config = dict(
    router_score='softmax',
    vocab_size=37751,
    positions='rope',
)
Below are experts of layer 2 (counted from 0) of a mixture-of-experts language model. Rows are named router (the router's row for the expert) and show model dimensions 384-575. Each number is 500 + 50 x the weight over its row's rms, rounded and kept within 0 to 999. Numbers have three digits each.
After each expert's rows: a language model's description of what the expert responds to; "comes after" lists some tokens at least twice as common just before its tokens as in all text. This comes from a sample of Wikipedia text that the model never trained on. Tokens count by the router's weight.

# expert 8
router:448562484470515546467474559504583429602441476592501445505540402442525553496472446495513477437553567464426395430452511501476568563578474475597490512484551521528428431458401501518437531559509450535536446536478423549524492449492465520539449464590578494389510456469472503588527497400554509522482456567616490567414465414423622530553643431473534470447467599463527522486439565521482498557471472419474578551461425506507439591533548556402607486504504544440476480550459457500461491479536517516489466450509529494503474478490513464494407467504560510565363545537558512481499488525544539444
It responds to: Word endings and commas. Word-final suffix pieces like ist, ile, ect, ists, commas inside numbers such as 1,526, and colons and table bars.
comes after: "1", "3", "2", "4", "5", "0"

# expert 13
router:505432517486505556534560503546433550446455595430498542494459573451527488477515549535566588467401472518561564478472467468384424550508451419517606538501486613536524514516473536539561547504529438522408486442502500545538476512528432464577488564518508525411461504488545472555567402503471514552472575423574457508502491473466548546407563498428493529516429502546387469510582514519541507417524557518449475470449493561577501557466532485530464475471518526463450465544449573485598452534484456505417509567569509526450516413549451553414655544518482541504458385441483424494611489521488449519
It responds to: Career narrative openers. Sentence-opening time words and career headings in biographies and sports profiles, such as In, After, On, Previously, Playing career.
comes after: ".", "\n\n", " He", " The", " His", "The"

# expert 27
router:553559496543568665588625455443495608495527447516504411547454484423528448437470535481438495537535500481541438564569511476566422476603518493515558504534539543451424487534459501517484503514491398554512513563475488477490522468490466537489560416473590491487566511466388500567448535426523406528518434623462492529515504561459607415551541566469497486562513491481537479464480476455469498563522556445485523571489442503482474510461557497488550575428487633385524467568523452538544545551586548576582374478473455563508427553503505498477454561525538552517517602542532494604447489480495430506
It responds to: Table separators and digit runs. Table pipes, line breaks, commas, dashes and digit groups in long numbers, coordinates, scores and ISBNs, such as 4,049 or 0–4.
comes after: " | ", "1", "2", "| ", ",", ") | "

# expert 26
router:576431387511515571530518392526475524441453358478503475480572552367546510507532461414475423528459530527472416493477463545557409433542542451504471540459469489574423463539517478488433481511462516541514430499536470503446403506461543491470557436513562507494529496451407500519492541406536489556532467610453450477541469540496551415526523524501465476506581567407517509511532464462512469525462549519521535522439545476475485477515584461558409577514409529392600482448528500569561491502602496497571478432605486553627451451595487528554473508498557557577532523619476431524432542529443481499
It responds to: Numeric table cells. Zero-padded digit groups in IDs, accessions and years, such as 001, 021, 000, and cell-separating pipes in data tables.
comes after: "2", "1", "0", "3", " | ", "4"

# expert 12
router:447539454536523571585587424514516556389493494547451461525575467454530496517460561489460420536472453523463479587546456523526507490551543456556476570524510509440454511553485474519432491532564449535524444432403482526573438478461542557446459477502537414535487553512513451542448472423507550518510413535484492560490460398515465454561587414406442483579509468474408476468452518490479430546483501581557541511503551519454469423464484607534523518481443567423529452564533426397521549541562478530534520460462485611464474511518501554494424481486526575473541490498503521550502467423593575515
It responds to: Digits in numbers. Single digits and digit groups in scores, tables, years and measurements, like 1 in 1870, 0 in 6–0, medal counts.
comes after: " | ", "–", ", ", " (", " ", " in "

# expert 7
router:563528437567504617571601465467489573513508452492572420486540474427514433419474538446460421546545518478551467536587516508603487460566524486509511547598529548442483508548518501516484515528500428579492483559500448501504548410525478544527534423413569474485556549447404518566462495423529428553499441610462493505568456537442535402547531563423486467477519463494547448475482534446512514530529529448482548564498423538529523487484548523526525540397444632393506482542536527587535542513554587574527363499502474605543414554508511535515448545541513563470512546467503490584470533509513430495
It responds to: Numbers and table cells. Digits, dates, percentages and pipe cells in tables and census text, plus census phrases like "The average household" and "% were married".
comes after: " | ", "\n", "1", ".", ",", " ("

# expert 31
router:480485500525459535479475529457502521442520561456517520524554519556495462530466514486527571568553535455460451404600428616581492581428519585467488597577487539507587551495569486471614449459372554478518497536567421474531474526524500409396397446484491487501555450488413445476530535555447573394483478498472544483490496539553472449532478382482440577447458548533546599430514573532436511525515605578389464531490537490544479533502511594515492463582471473503504571541479560465497510516499379526525531486513541471511548378536423556413546616610512571490506499531461434521568556537463492501
It responds to: Headings and infobox lines. Line breaks, section headings and infobox or list-line starts, such as ==See also==, - Authority:, - Suborder:, table divider rows.
comes after: "\n\n", "\n", ")", " |", "==", " ="

# expert 23
router:431465575524446527607486455617475482522440559465589531518538485483489524447465640460558540439460562431493497525530487462404543490525431444465473547538533514499503524422500524469520451545576500579458576484459558540472512483470506538502485435583518453505521545513544412418597439553540590525563472492629472499496468435501593445456505505455548497458536440466533538528527530489543494543570503499470536596437548514501533554426557601462504461522534409510465587486515556531609555537525517494526438543476548508401494485532526475419544472485416495472512583479475488542498516469576465452
It responds to: Sentence openers, closing quotes. Closing quotation marks and parentheses at sentence ends, and sentence-initial words like The, This, It, In after full stops or paragraph breaks.
comes after: ".", "\n\n", ").", "s.", "\".", "ing."